From a checkpoint of a small mixture-of-experts model trained on Wikipedia.
Experts: 64 experts in each of 13 layers, 6 picks a token, a shared expert of 64 neurons.
Training: a variant of Muon for the experts, 5248 steps.
Below are experts of layer 8 (counted from 0) of a mixture-of-experts language model. Rows are named router (the router's row for the expert), gate (a neuron's input weights, with its number), up (a neuron's input weights, with its number), down (a neuron's output weights, with its number) and show model dimensions 0-127. Each number is 128 + 24 x the weight over its row's rms, rounded and kept within 0 to 255. Numbers have three digits each.
Before each expert's rows: a language model's description of what the expert responds to. This comes from a sample of Wikipedia text that the model never trained on.

# expert 27
What it handles: Locative prepositions
router:148121125137128152098104120104139113124085132086077132127095158113128162175150102142093122090147154135124143121116137126132123081121104117090162129104146097152130135155105073126149144116134126129112166095118111146133117149112116138144158126131146067107134096145169093133084093132103123146114103110117156164106136109127117106102134124148165129130171152120137131156147136117140140138125
gate1:124123115145114114160090128145134155141074110124091112072168141146131107133124115149128125172143125136122114110125084125123132173160128158132130114122108118107129136157141094150116128123156110141109102090185133115124139113136091127100100107142129106102136113159169112145116151141120101158118156147093131119145096068129106143143129097093132176151130126166122165141126094163147180183109
up1:089130080112143135156097130106175111114139125110146116130132158154168099120118121118114150092113116141159156183154141137123111168117173079114157099128113151131099184125131127165104151095138167137106139094153159156147128140136136104121129137115111138116128085131110164120084107133146125098189157110106143159126106117153124120123124181133152087126158146113159149119168200156105116144082
down1:126143127153103147108136135104153122093152132134127179124135087137081160141094122110159102132161159144149142136110123164111148127155044151146133094071115135130129124170154124162109102103149146151137089152142135121097105147138141116113114143183121105155127099130100133084112126120108156105141106139124106149179132099124109117103147142182159135137176144133128118118114120089193128097114
gate2:108113122085101130162134128178193113126178138119129127156168127133133120101106102100167133115139092116105124170144102103087104121113099132086099097131138129138151182102120107124116125141100120102156153123168130140146185128147129126131149119126109150117108128131102110121160120135135130145165120128152103112096127127117155090136132123122076130138168125129169158133115142145179105130118
up2:099125140128172123084146157077135153124117100126136138142108138101166167102162156136094079135147146138113102105114184122119136119149084148166107155186141178112155094131144134113127174132124142134137119096104128148143109130111119105158127070142109093151103117079101088154136122186142131123110146114134099139137103135095144105102168103115120161136100127136131169143119156139169141118136
down2:122119114163183146182122169169117137121153110124125141140120155147150151152131157148131119107143174111165104095150172138140103113148114146154093119114122116096129112158091120143096164099142117149151136139099123138099107140145122149151119130140146133137158145055120135097083119159126084111166138137088104127102106097112095117149152139158124133142109131147118138118136099069112112074122
gate3:135130141140163137103143139137151144125118148153141108127139166171149129089140131118143122063180157121133150115113103047136127140156093144121155154104141107104101131083159154138087135107161101180133097127135146123144150152151099157161115104162163124091074136123157115100126156135140114149119110120148134117099107123130100096101096109159157084100154082145121102111136108106140144073127
up3:147082130137159144149104170126129147118146183117157134132122083126107138128153117122123115093150154074133163118131100087110135085153107141120140165114117079132115129077102159157175129108140060118074168139095145119142172108106114125122146116117111154096126159145141094095137082125095185121125118133165133136096143110139142123106077091158152130120141080170119147059128126117113118106137
down3:126119142074147145137142124147115130144110107139141140114131147141122108127195128095109124134134150098103119117166126152099101146128097155107115128142146144147153094107147127136127136152128157109112186143181109106132175171110162147114162084139117136134135144089118106121131132098079068149146114120147148160141111132120140135124110095087168082094134134127083149132146098133138159119105
gate4:095110124081130134131152086135154117157095120134141140138161144094148133118080131145113065104105094088156115132109122102113140136119127121134178120118133114133106140099135125127105144132109120109121140148114170096177166109066092114112137119102132088113114142129098107109113130139117122139103100115098129147123108109136136135109122138120155146107113139144102116069091175132154127127213
up4:179144098126127188150122144115146120093118113108165102100127121170163152123130101140105124164128122139161095094113135121145145131156180133117134114112137148090121188106158112140111116133119156121084101135129179139108151100154156090111057169117158151143161113155099108109122148170084167131114109122132112141136165093106193155116154131105154158117113130103138157141151141115102129132120
down4:122146084135135197099153127119170144124097106156111138121145104174155170116152115121134141135145167154180159120125158156111120178152130113176112100095096130114102111120131128118122134102126119159134109117159107067122140139141137114166124109133079120129122102167107120086128130153098122135083093129147139144158120092095148156142135109151164127114127156120100191130142116154143111092117
gate5:115141125165149128113082132114068124104158111096078141177083125102159165114132110154098134143143106100111146115139143124139083122128086072162139136099142150106127147136138161125128140096127154124113122144124117168118124113130155131177112145145140137131144119128117148155140156183155107134150155125116110142124115134117135105073150143127128098108087144076189121124125130123103162113114
up5:092142122117120120148151145096129147136134079077127085110093157110115128098136161113143129116146098138141092129131138107134147155088127140128162108149166110103130091135080114121122147156150125134122116128136123188121170148117154092151136171087160122081116127163078142104108134144145116151155134124141134110171129096160127093106115167139157119161123114127157100160175115128095076130135
down5:078138105108133143134131108129113128148130110121101150120118149122102124122143116105150084117125124109158123135132132166106153092103071125168169138133118108109083154082113124116137130162158127153117134152111099172132147130167075098177092179172148130148154117140102161133141147122133079152093109082154088119172143127132138118110142115152133110142102102118166120132164127171130082110145
gate6:132114133108068199171107124146113145105135144113121136094132138084130125091135113131136084090106087136091130108138125103165138134099105122124156122087103154123133167126100130113132135112133128129114080130130099119099146162138140092119131170097136128115091087166143140117138115103104116158153130167149098129123174128078189145125128172079156154152139122097183115112151173096151141148152
up6:143125112102123102148109131127170120146152100140138144128120127128111183142121155131105141157142105138147146116079155171110102127108143157135199161116083129115132146167143169145148109138191155144133159169095113107139086104144118136123110128150159117132130162105109154130100108122090081144111116127088158104168110119135121088121122130114138131102113147131105155122125111197126125088114
down6:098121115150100124143153122133125085110133110145124107117148141121120112166121108137126105135134158147161137137095089190168138120128088100113136124077134104109113149136105153125066132099153121086151146150125092136131128124148139141158112156147133130130118158075172120109123155138135059152099127136075119135185097152130128137146105127173143152109137078111106160184117138128134122143093
gate7:143142098111111114100130128157130109113112094126109153112146140122123124106099139089101153126167149130107095121150147111114148109148095133115144142123119186122152136118132186144152110144125114195159135123150133175102103133134089124118120112135184175106115104117121171106104106111097116145132105151158122080102158129115127160133182154105156133125145145081144119151152124088112092128137
up7:103111137155132112089084124160183128099101131095131113147136082119118118132099130132100140180129152140119108127152125112141125184176127137084073107088118131133127115137149139162137107094109131152151151171106117143137123129166062147103101121148111152129153126138117123105169126151150119142134104175114144108110160156130115147082138102122105151141171110144146181130103110125136114161170
down7:126129118108129107110097144146105109119130107107105113164174128119162127158103109099128106112119129104128141171073115160170132138132086128125119126132085178127122151101127148127163102097126133167140175123113131126162115105124073146101138192148124097114141094140176165141092124115098130162082101147117091081155189129110117118132118104152130128160139089108164137185136144155101133143157
gate8:113123123147128171134173113121119131147164106130128125136121097184094109121176159128117134130115117128169128106141071093070107132184081107114131090130154112163107086091144116087152112149130105134097095134177116106163148125138097159170129128173154092163138116101086180124096117089101146085136116117108115169162138102140124120160133139148147105135148146142148150132126117069107145107092
up8:102162168146126108085130124136129096144161149109154143157123139123092113134087123110092136132091124156090139117097131171145086153096157145067121131126112127096132110138105122159172121081110127099139133153061110109115104132111077153140135116161128122149120121113092177100127169136172106174135095127149155149131144115114169130142146149103117140163161125133139104153116137151121139151105
down8:160134071174126194101147102087154143125147126097149145103129127115140114106135109139110127116136094190147107136113147080119115058138119098121113085129100164111125144107158123101079133122133066126183141177121127099121104116108139113115054150116117127085116107091150146143139109098143147114128092150138084107104105127094115142136133111161111142125136168134108148156125144122149154116135
gate9:104107145118131105145125167148119189118123109116107141125116093121131134128140133145159114147118110107124125136133116142099145130125152168102156124154141139118129103111160121179107141127050148091137145097121103139143117128117148144111143117129112134148141087144116096079160133120161115106143115129101158113085122125107094157129094130139093151117098167094125123105133137126162172141100
up9:122094127104143177151120148128109139150099112143138151153124114137124143112131158134141135163113149151081156142119093137100127140124120117099131110093145121148114111104143159159134159112127115102133099126139114118142119112118109138096173132121079112113112132159118130137142120132102099133146114152163137135130108098147119091143174154118143129143107144185112134148119162116071095152129
down9:112125088135163110124171176136138139149146142114152183093144083180107166118125122151137128090084124162164117103148095132153123093148131139106172110149155124134143057121146114090132138121142114095110139145153128116108124150120202139141178123132126139150130111101126117122104136095117150158147177151093143112113072121089121127112133121139125118108104145155112181137135154125109119108144
gate10:111144127133139123140142120118132107161138161120132098144109099136096126192101147178133116139097121154153119118174170148138132136103186111135111131161100164166067123133096103092145102144137151118148089132093156058106126146146150112104159160146124106152148168094099091154117123104119163101128137116178155128154120173111204106122152142084125116135133136132143143188123131107136089126173
up10:136146081118111152160167118104150118104114094096075120165085154158135162158126110108140140093116116108141063128142138131116139155098105106146082093106141103119183098157102134134118178115151122165134114118097136181112122136106131148115165151079134110156165134135163129135129147090098131122099098139115117108149086103154140117149137100146144101124109112103129139138167098129120120111146
down10:168133169117142103148115093187117155117112089108175139120130144119148139116103124150125094129108164159102111157133108133125133164105147118091098131114106126079136138148116154154175129119118148120136121147130129133149131083149126113171116096095113163132130163101143128175155123148124107160136174152137109123093191146079110125155139107112114143063190177105080145125127140131133150113153
gate11:095119154139101131143122152162154133143113124121161155090153097116166156180088150116162114138121145115097124102140099152112138101095158145130160138164122066110133104111105122128137123114071151112106101128151140134126147114085144119100141133107140126129145126160132117133082096134165092131164095136117131131121065139128136077152107149103123085110140157106142083122112098100151104064129
up11:130123139162117117146144142166131108177135139144107133133131141169175122095121085152161113077133098146111136115093111075138110131086110111145100104109088115123139165138149127131153157111122121145073140114145128128145122118120183154143137140107151156125120141111142100136095132108134125075100151093147121172098119163100110109121169130124109141093101096159092100133148115121096092112103
down11:124147115084118107122120119151119123100149113160119130102144099171119103123134161122149114124134126118113118118137128124147112114095094138113172145155171122111150098100121162123107104115163102148109148142185146142120133188145123085149116105148098144097151133144133155146162126153169111102165123150141093127133085140143121161137209117157110103131137130104060093138128171088120150056083

# expert 56
What it handles: Prepositions after nouns
router:153112152122108145110074104138114100091104180104118134128082159099139125155129084124109130109126115132118140152113147143140127112124107127080152112114139107147131139147109089130151111117128120155088162129144137174083111148126155126130122140131165088125140090195139126134124124122110137147114110118139115148141118096133121126104123127122149084105150145101133109126143162140141159145134
gate2:113112131149104123144125127156129125174151128118156137134157146138146111147116153142122081117123119142116151157124124127184112123098153115094144156118142157111110136116116192128124125147106156107087115141132139039071117119157160081126119127109153138115122124109129120128159126137111076175158119161139115102151146124136152123191115142138136141129145125120120096147124166148150135124136
up2:152157175158116134157086130138145106155121093156147137148158108149141144145144154095131083140118085169141132091093098154138077166111133149110159105137087144099105128120158106143101115128110122099155179137140081115164137098095135116103160083115185106118108127126094120111124153105158103139089092119149148108130136103135149091152116101123130135123128149145100141130165090125143078132100
down2:073122137102123115093129143143130124139155115105100098131096112112122120123113129133126106168114161121118190167093190132119101118161118138126128154147114144160125145143121108138154132120145114090116127113084146111136144126180154170124183169139132078156139127078131143159117118106107114117114087183140131160162070109139132095100147136089174130135123098149157149179121129103117094153078
gate3:128116142074102137125148124131128103109143147143134177125126143143156148090120159101172126126138114115101136137146128140121153134103154137143098154127133152100118124158110127126143124093158163087140105088164133158104146115140096145119143126123171173095142119087076142129103108145107106125146139156141100099163135126104138097132128138074105141119164142126137116129167156124145123134139
up3:125141189130142153132137126135097129093061155100128123147132103117135119120144150145120126150145185119129134106129122129130138097134089108124145117139137125160146121098125120153085084146109133120155115112125082145116135127141149123145109135169111135127149090139102073094119126120160108141147133071146121143119116122141073176121150107156114139153125151146118096137144144163129150132122
down3:174131097107108153148121129117119145170159130132093135123110088127144159135101134120146134125157144117111152083116147137055166163171144119121095146131157107114167103164133101137124149160149154103123122171153157084129152172138122171099127161112146114109158107149108126089151096106178103118109142109138149140115074082105139138131119134110134126127131108134152123120173180207089158125154
gate4:097084129119131166145134096106165120128115133151150140124114161134101113113127166087109088150084083113133066108098103150143148150159121132117121142157120154117112140137171115108148118159140142105123097118153102085153168106109106079113088107104092152126079118112124153183136134109117091129126141128157099121077157143124128103139162152148116136116184177129134104124095133139142129147105
up4:146104114105109168137107154092165096109140140111163111097094114122114106157094119092157151129076136131080138096116110102147055141154143116131104122132128142138171166116144089099119121175094131144109107108130104138128152100109084110103111122105151121130139082092158106135157167120092122135103150195162086150116147122139111094155135195178094119128111138133088075151144127125157144082137
down4:115112130099150109120081111125124158112150145117152156142089138108175088134106171109125127114120128106056111130134151136124148135133167142129078143159099164184136161100111164172101113165154120142099100111126148086056094138166120129119125129136118117111128147159144134160123075141134151146159118110171132142112110135114078108169151142139130097124102130113121107094171115095150144114152
gate5:098130119124100175120135124123144113147101105119140092108109134147158105132137142116136105134099149113125108137115132108166143135104170095141182125124134128160117120129088162082133136170154183125114113118103149156122122141098133140130141176102130089092118145137164087163158160119137118145115150149171132137110119125152149099123117140120178144147111133132183092137161110093134090092169
up5:130123115081134140145157096124169155142157129156127164137084163146171186106114150137128112130129122158154119140121143139114144136053106112104150141134136140119093164152086157104141107109154148132142132110133109118135115170142162145126168165162146120109102130145119110094112143132137121131192128136083126142196120153157111090116125159145109100127084133139118125144161119111112117093097
down5:074136109139131143113133138155148149113107084115141150095133147112112142147143105121134119141114133163149090137164105156076153115099073141130156077104129095099101085121136097116080137158135144139140125167186115169085159167184123086167089141114136132128126114137134129132149147134129113166102157145116150126155074143124110129150119084163132108109116113129143135129133127122159114108117
gate6:148123124153179113137107107162145116105101121127115106114140154170118133129137124138119150099139120082088135105146127130068158159124176139142116137095125126168124144101100117122168138155124125134122113126093119112141162152141104173140110112211093151123121105140162118110180119114162124140136178112161180182137099121100110138125078154134108147100089135075104105153126113146113160160126
up6:129138124132110112085146163072123131079101149137120164162135102175129126099134157156112081146101141131113157048163156120153115116178126114130114159088091153138182147160137156140127163127136145108115128152149162155108147139167130113110119100158151145126178122110141163168151155100121118135160127118139103110120138167118082113083139139132135126087145114124106106107124142132138149103100
down6:152136104098118118120111136087142132048163121188138118132122088128116135155137145130117097130150132118155153114101131153173125078138137126134092139056112100119140122132127155130088085097106146150118128131143122095114123136149143136134154131129086149117120158087158150105173130147095078123127123132132135158103143121107098149101138128123140132116145159108109149164148150104107100079121
gate7:149094110147130118131118151102111090148094130152122126129162114112134130141131107158106091127117140137130132101125107150117107120127087151117108116108144129111150117105132102145122120132083128132093152098142165100140169154123100103177168162092093079174181135158126143131136123127122110144092129158105142083130132082148124122133118105120157119117121145115113134118129168123142107172115
up7:134157131136131161122164092142143159163104102121127084105103125124155124105147124117131127170096120121136147128133155100094126178136139147108128113148134163116103086135143137142106157181139148086140093127093129124115085132173093121131093120160135148135128106141100161112129161136169084147160145091113123140157129122122080115151156147101126132122143105136167156121115088097156090128161
down7:113164132113143076150085131117091134120131134127115128135139112135139149098133141119105094129145130157161099110124142119115124092140132137164105166123110136135142115077121116142129090124085133181106154096175168101126118123129118114137154137111089136097145147120115114125118157168148101123102119114125139094147135142100144090141126141093165090166093154080114122134105121118116108119099
gate8:088171127101132130134117135118133105130143140137088127127128132126135114107109124158073141135114149113091104138169130121148158117125130075169115092083145129120167123112123126092140149125132171102134110154138106104137144132163153094137116182116151109112174142132135117135091129141174167095117145158139114093163098110138160141152127187134139113073136092128117102157175122139120114141190
up8:132106138153098122117129157127148148131102120119129142148135152101152116154091130135154133139137133113146142107135147108171172151140138166131133142080129130151131113122149112184157177148124130132146134071098121102090154122134132155119108134120123143129123170144173111112141176181128103102140126125109123137145117105128155134139117126141131086123124102152103142148131107135105144130112
down8:111152136096064129075151123150110141150125110130107162113115142126125130129149179140137124107148105152121130134161141116106119121083154116096144121095153133089145112122118099130121139136094099126146122140141161190138151112133114166129114176103113147154153104210150123107111119099156123125119109111111140143131070135185141101113107128105074088094137140130113100081113161142108152176182
gate9:120112120104144171110140131135128172121136128155126138071162125140140182119124146152128087123107148136129115155132132092134156110151140105161101121164144135117099166111153130080123118119125141069157139058152154125135158091153131122106125112144112130139115108102174081148100149140139134072143136143141131133116120110112145108135126117106151115096136180142170157140095124139163129135130
up9:158145129114092130109100109129115127124146054111100090137120084091091118082108102122083145119142148093159192178156118133160134142131103089141084102140152146159133140128137138109075139150111135101108118114141170154112127099097114105166134148135085114125175142130125147099141127159154131123130125155112099102161158156167089153107175152103118125140149102083152133150155142143115133189131
down9:121155153116152089137085121154087161142139094118117117162113112114135135153082111123123120147116116129144134181118167091117118161104120095133124092147085111113104122149095135126157130117101117141144101117116165135118138084125114122172113141098110158110127145143122123096126098138117103151102149129114109103093192128106109098092153152122109188123095127125170124147105100164078120155151
gate10:130119160117140123162087123135145149152106100107134131091095094075139135106123131104153107117106120124134138120137142139140129128109112144141138131052132121104156100156099147117126148141163109122085108149126125179148092139105151125148127128124125129122083140124112109129121141101132171111120133157147111134136097091110148115123155082096126138152110104124101115134156144069167132142180
up10:151148179158095148141120141125198156113147165114157181160120131111144160108130110089115126131133091169116106120125094134176128173118116096131136130147160114179152141164093109083127131127129132115149123126139090136119122139110148096093129063106142130108131061106108123137117151140120169137117138188157122080146095116121135119160078091112115143132140137124119151143137163109163128127122
down10:118141135115144139111094126177147112116070125158119099095111120119149178140110076142125103111130108102151143098108086131074105132097116144140169120108134128146119138134101158138144124155119135133143147108105139141131115146139102110133127104151134089162087095138129101105117174132137194166115146143086194102123114164124102098121095168131110163215091088113128136137110141106156101144139
gate11:136101122102117104146090110171125112135138088142105108125126118116117133176099126148145147129144070156077167159129144156119134074087156161130101144122181113126117137147140150143131144103123159156121149114088133147112141131150111145066155148079150163121111102145116098104116158123078134121137133144112126167119139168129127098107146159102125089131118158142136108126125152130092132101115
up11:142108138110161126145142132098088132120131129122150118095116190115123082099086142126130134100119156154134114204085148144128133141124171150161126091120136118129125129135096114121155159149078121111122173121129143171135129133144124112111089114074152142115115158116113116157136168119134163107139150117155142136152118127141095096111136141109140164175154165130141142132132155140117105122088
down11:113119146152106133140101150123124098122159131148138151100146135096162141156088132117145118126174148185128141137129159119162099151155121077171134131108115126145167097149134143144115164105146124094146128143113115097146119182137169140139108075081133182144139134107114156119138153169099153162150174128156095099113087136134127121167122146136145175121151087122143120147101096128100133138106
gate12:150124151106100161144090081107112165136110131136143117116159151178156137107084112124138102108156135128135115140101129085116137139129142152145120102143130137112152147111116140125087140118127101135124108147169094166097131128119132098098124101097135062135143149133156149162184124143129111125163160150117146124108127089139086089162125128148147145173096158136139117103119140112146077103113
up12:135167112125151109112126114122101118115072152123114125138103115128102123120119121138093137145089102099104117135124167147179122156140079107153140133123121135057133129133121156127137129138163121123146093114061098085082132107137118133104144115100090127161107119102139149119167159122133100132132119117125124147152130140150152128103157100121147100123134134163144127117113118116109139145085
down12:135120124147114161173119134116096131145142139116124142128082086095093143135143142115151124153150143138139133160119145145109127112185106110184106097098097123106095123129100126149111130099136112112148160135131130118140160146134125132140113097095093145151091121109141134126159113164059135148135115131106082123117123116146132141094130150133146143099133119122163170135126097120119151077127

# expert 50
What it handles: Articles after prepositions
router:160123132151125130121114090117105117131106113095112119131061147099102147188143135170097142130147103116098133142123161132130126108133126111085169150132149114154152149145105081150094129111142137133102177112136149143118093136127142124153130089136153130119151114173142142132103106131111139129121106103134116143132140101128105136108149128150140090100144122120148076124155154128166167140139
gate1:135124091135144145100177181161095120134128128102111129105086111101098151126102136124123106159142121155086142112122111140104125078117140129127094177125092128137083155092137134171137185114161128157135099102125150086128138137140144147121114189130127116109117130128104139116134133175143158106150158130122140108137120122123158096105143115119116167133132109149137141147126132146149089086119
up1:143106119137153134118166154130104078095136165123116152152152113125128159102104133135109172185201139120112177140096149160119136098126162165131121177132140056156108150119184156119130130043142138140133144143120122092120119146151143171111169136131121122119140133112105166112127113123111151138134102149086109130191107133136157119140125093130143129132098134105108165146107168143122087117116
down1:120140153092091105133082135146143050128142153098130116122079150087128138117119065104109145107162135141116149132119180094152145148137136123102141146100116124153139113107156134111146118106119112105112170152108135124126145146103084164093197148096107122106105130085140127138108137147116136104125105131158124113153152155109150085110106121131125131136102139092105159137092147115129134132131
gate2:123137152088096155155059101135099149138138112078122146086146145185173139127136139122160122148134120130147103093140167163147135169117191144141100123120119158101115113152135186115155147090114125083126096078134162118145084112128123175115107105129174126088154165141104114109155123142139085163137113095092136109113089104140137091148137131129160175140167127112107150168122157133103144120152
up2:175169158132115119132109141094148133111148126107108144120123102131091103092112153123137191116122146126141130112179138101143096153149127090134101127126132127129125131115139160129125126105107161086142168097098127104134143066095112113124117107158114153135129150103112108130121148164127090157163110117120136149090180131112118105126084148155117129101140174134142169103189138162122116091109
down2:096143125102131149132113098156089148114126102119154139095123140119159113082137160141151160117135098140120092140132159119102107121126106137097118136171126111122146118132153115133137137177092139141138127121137124119169117129148093159118091157143159172132161143138122119120125121112154117110100117128148143128145149111128118113096179142126061115154130116108140117159112183141128158101183
gate3:118091140110070077180110169125131128131130111157137146131123166137124085089120125156124071101104114088129084091089137154160125154138123150146134130116099111128093141147137124122124080158110141150095163150107113142107104140168098105110105174111151168109073133125131153161132145157143110149152116137098122144108133101107106125134129166123157148183130143108126129123107100129122134155141
up3:139100153132147135106100136093164156109138098148086115106120134103157066128099089104117099158125110108175131118173136117130104127156133162116116108171129095125084145103119073140112122113136074148121133117113122174119128146154088157122138145179122101135110155156166130133151123114135146161131121124123165151128109126154133111115169113144135115128123114128172104150064068162140112125143
down3:150111125162131155110098132121139126139141114129109140167116146167121105106104126144161106144121117110124075170088132123180102150089129114132119089126118122134126155135089088126111111164100106124121105123110109139132127135151125179110100160127174103127126133180092113107126103083166111152160138162160153130112101136113154121129135130100088102173158116163131112095132134102098114164172
gate4:120108121105106136156099116148135103106151145161112130108102119099118112100093113142118123126130130099141125141126173135154093111149110158154146146135121171127087147120125124116113118129111155125139152170120114125152156160127092119144145173168156128123096154091110099113084097108119134157113109158138124158152123152104154170181111123143167115147120178090137134156129059161150088141174
up4:111105118132102090132107089165140116172056126147155077112144111123093161178110140125142130119139169141099097143088128134131175128120142129129121155113125129176146130099152136139149125172139131129129094122035171115133116115110108161147141119152104113141099137099121092109144156115130082118104147097134147175101123115129111109165149103105131120152146108163144128117103105109148120104155
down4:150128123110134138099140157147161144109132177115136101092142152105125165077146160140153118117105141171048086129132115112138185064115184144127121136135163155129148147126120121169140124116128129109134134114152160113105147138071125151108149155125095092123147123131135081137154099130161150094156136126133153128129149134128160143161077130116144118117102108139117105108097111123141148116143
gate5:133134096136138117162110116114123140181174111152093122129113109100138124097091112125151105082128148131145163105136132150158108168089099133142152120110113177127150142109073148110117130093112141144108116120123118122134132114119134091088116125116114132096170189135173115161144153091127148136142126138134154080096126112127106129126104095116165137134165165098116131115107084182145187146131
up5:116140122153142133129144131097136137124109153080154149108100148073122104093178105083098123165113115110106104102077146145128184115122113162132129134120116130111133113168117064128089161089125101134119115146087079142128163121132104133122128151128112154133130115147156123137124100120137148132129101126131123103162081066169146157114138096169123118130103094125110144125123113148129063127157
down5:060149098105164157139166159136120107086123095083118107172120097106137189083134145106105155130149101118128163079124157160104143113146107153142091097105117143182137105156128099110122098098134109149140156137106063119108124152105144128116161128104106148161177115144118109065098121151094121119178109124125114164100122133142153111116108110119144138120120145110163129111086127180110093116095
gate6:087122103104159120150132135104150155155159100136149062124150108175117158168124110139139141165087117151113132145105154080107143079129165124129127149143145110097134148121120115095102149156128108109164090145102127146140161138119070122135134154119179138162141153134146099129127176121116114103166151103095145137104128132146118045129166105146111127137134120190162099128129117114151094083132
up6:165187096113140126146121134127131128112078158120124094129110110142150166150129135172132098139105100128122162132132144107132101086147136106169109128129127146116119123134158113118139143111155119089139112142101109086127142115135096117100147107148128153139137101120147163121103119121121098100142187125133094128110138177188139078102160139106122143121108152146160121146197122138163155151163
down6:108124144132126154140118109109172131131097147119125100124141126176149123122120111133124096132132138109118082126098104115126140125129135115122126163114137116171082120099102123095102144154172139125136118124125132108150121174176098121077116105163167126143145106070095081145148132135134120153137143139105122126146114094127083117159164075126111135128163126115111124177141124101143131114159
gate7:122133127159163163117140147148102137136145100112113133157141138122147141116122126133094115154101169090132125153136129108131112124159166150102158136145137221148148123104112136169130097092122127123158099128123105132205143134100169156160101099141143122132126112116113133124138078126123134121090166121152129092100130128104091105164169078175160120089132118125117181146141147114127142169141
up7:139133102164152131139142151145171110097123135135111122131124159085113094074101094097104145129108116105111106115090123110094152119158115163121117117154103164117078145091108078125126106160136153142080131102125092145117147138095109145098139162129133159129088105161100153177156139145107112129156127125120127120123104117113141133079089100168108159156147125122117095127089117126140121161115
down7:120131093139123100117120122086099166121108156121148125151141124118138104119116154159109124099133117164105088143110126118149175106122135085110126109108154104085153143137122156138092167131111156137104130078093113175123132205092156152122147194124143117196151161146074117142130128151117170119116128118121163123108164140194134123080113124103106121115140129155117096132082136147113155141134
gate8:091140125125112119125120122124143155172132135131108082120144099125124102100188141176102138117121134153092093087089123064150163105118119124153140106125105119126078139093125172148110125167080129133143134078123122145122130120141115127125112108107153110114083111135096170101129144115156101115167084131100132110129142153164094142118119142079098139154137108133168138124131082124121123193172
up8:148142141123115105122167136085159149095101144133126100071081110131134102105107114155137098093108120091128143115112131114121111095140055118131129164126125133107077146095129116116119131116168153137119164110138107089104130173101146114155144169118158104120126125145134128118099161097121139128151108107141124079137118150137150193106162110120115094142119160109132119140150136121105126158162
down8:108145156130157097123144101120154143144133122127137140128110097111136137108138152134108122077118146137132100173118116092122130142112122104166103111128155116126137125120121102136156138138126143102123093126167142146096151105153167137141130104107137121140133124144059162100098151129151119146117121135149106161144118113138163149112156142103112111161115150137153161117084126075083157142137
gate9:148130149144120178106129148109146094143084113170126109129133112145131102146141107103114142164140146134149141141132122105103113166114184124195101117126145135100120132126094117079105160146149179139163115131138127141142135121135111140144164133146117096142146142120109151163113157119134140061130138144126146108129113116120112087158135077078092121083160125163147185110145105102154104090135
up9:065126124118149108108172163071130163148115091082126126156169164109118123134131119132118108132110141116120130096133128138155148126112081154114146138140165139111128111098081133140133107131099129089148116124148168140142142102101152136155128150100110131083159120149131152163128178146113134172132113177068148102104109135134085120097119144135192153138131099128145133096113131144132063119092
down9:152145107128151130136087138136109129146114089143135110079099112107135166111114127093102112137128120178150114124140138143110085148123097158139103130116097103125151102138109115115114142132133106126123099117144161148088125136097113121133120133154115154106116099129111113114089182144143096128115121140129117165095144167088107109128077125091142141161109119125135083116141146153130101104162
gate10:114113073144106102123162152145148130118133131151112108147150126111103160123130127145116102113095117139105099122113135126122119121103123101139099143111118148144132092071134152120124091139122123143138196119165148128155111138154143133125151147116140113153093109157106131063118106139125127108111111144121118162076134125133141171150100079119105120130135100135092145076093135094109126163086
up10:093147139117133136167097123147115116084136163163129152113088118115144091111130132084119128171142139157130113117129161146160082184149129153129118074090097122103118162117105113134124158116141134114150123161103147157122104178155149153132146139137139107110130129137095142167111182135161159113147135144113127141143119120080067121095124138068115100108130147155113139181136149134112104147156
down10:101135116107127087105157125114108111141155179118148151116073110122145116124110141118116105115154109109105138134104151121157147117184122105129126117140165106112164144107129136155130084149140119148170097180114105141106155170131148157113109115087111163127166129153077137157143156103162146128116123138112110124119140161158092139104099129111141134131161123095111101140175128153122136139135
gate11:101145120138143142105151117162158131106156124080096086132160105130076119115108097141082117092125098133111141121135107147128154119133096069124142136104104117143117115069079133125096118097152179132116140127132121160178125127122129123114134148160140118149140120162161127119120131119117121129100098164097121109155102129123104163130140136140162106144125081067122125119098143110098127134146
up11:151129102129133158121068163146104120103124170182127143126120168140147122152144120139154161142117103132121115142081115122112121113143103150112129123133130091145123138143146086185174134122140110104128127138101143099128168124152161141123096105122131122139131135147131088140129113147124119174166163066148104135179104077131134099121136113120161123127114152132117108112117134160108154107111
down11:095083126167115115137157175096092086125174126136156157118105130117102150144137130126079130107105167119119100140094116108153084150127124090087132158116137113136141144147092141137108123117129169138163113115126140136138110172095150159134149145132144141115167144131100094106087150146119113127145155109130109097116149154123135134122118151124146203124110167123174119134145130125161116156125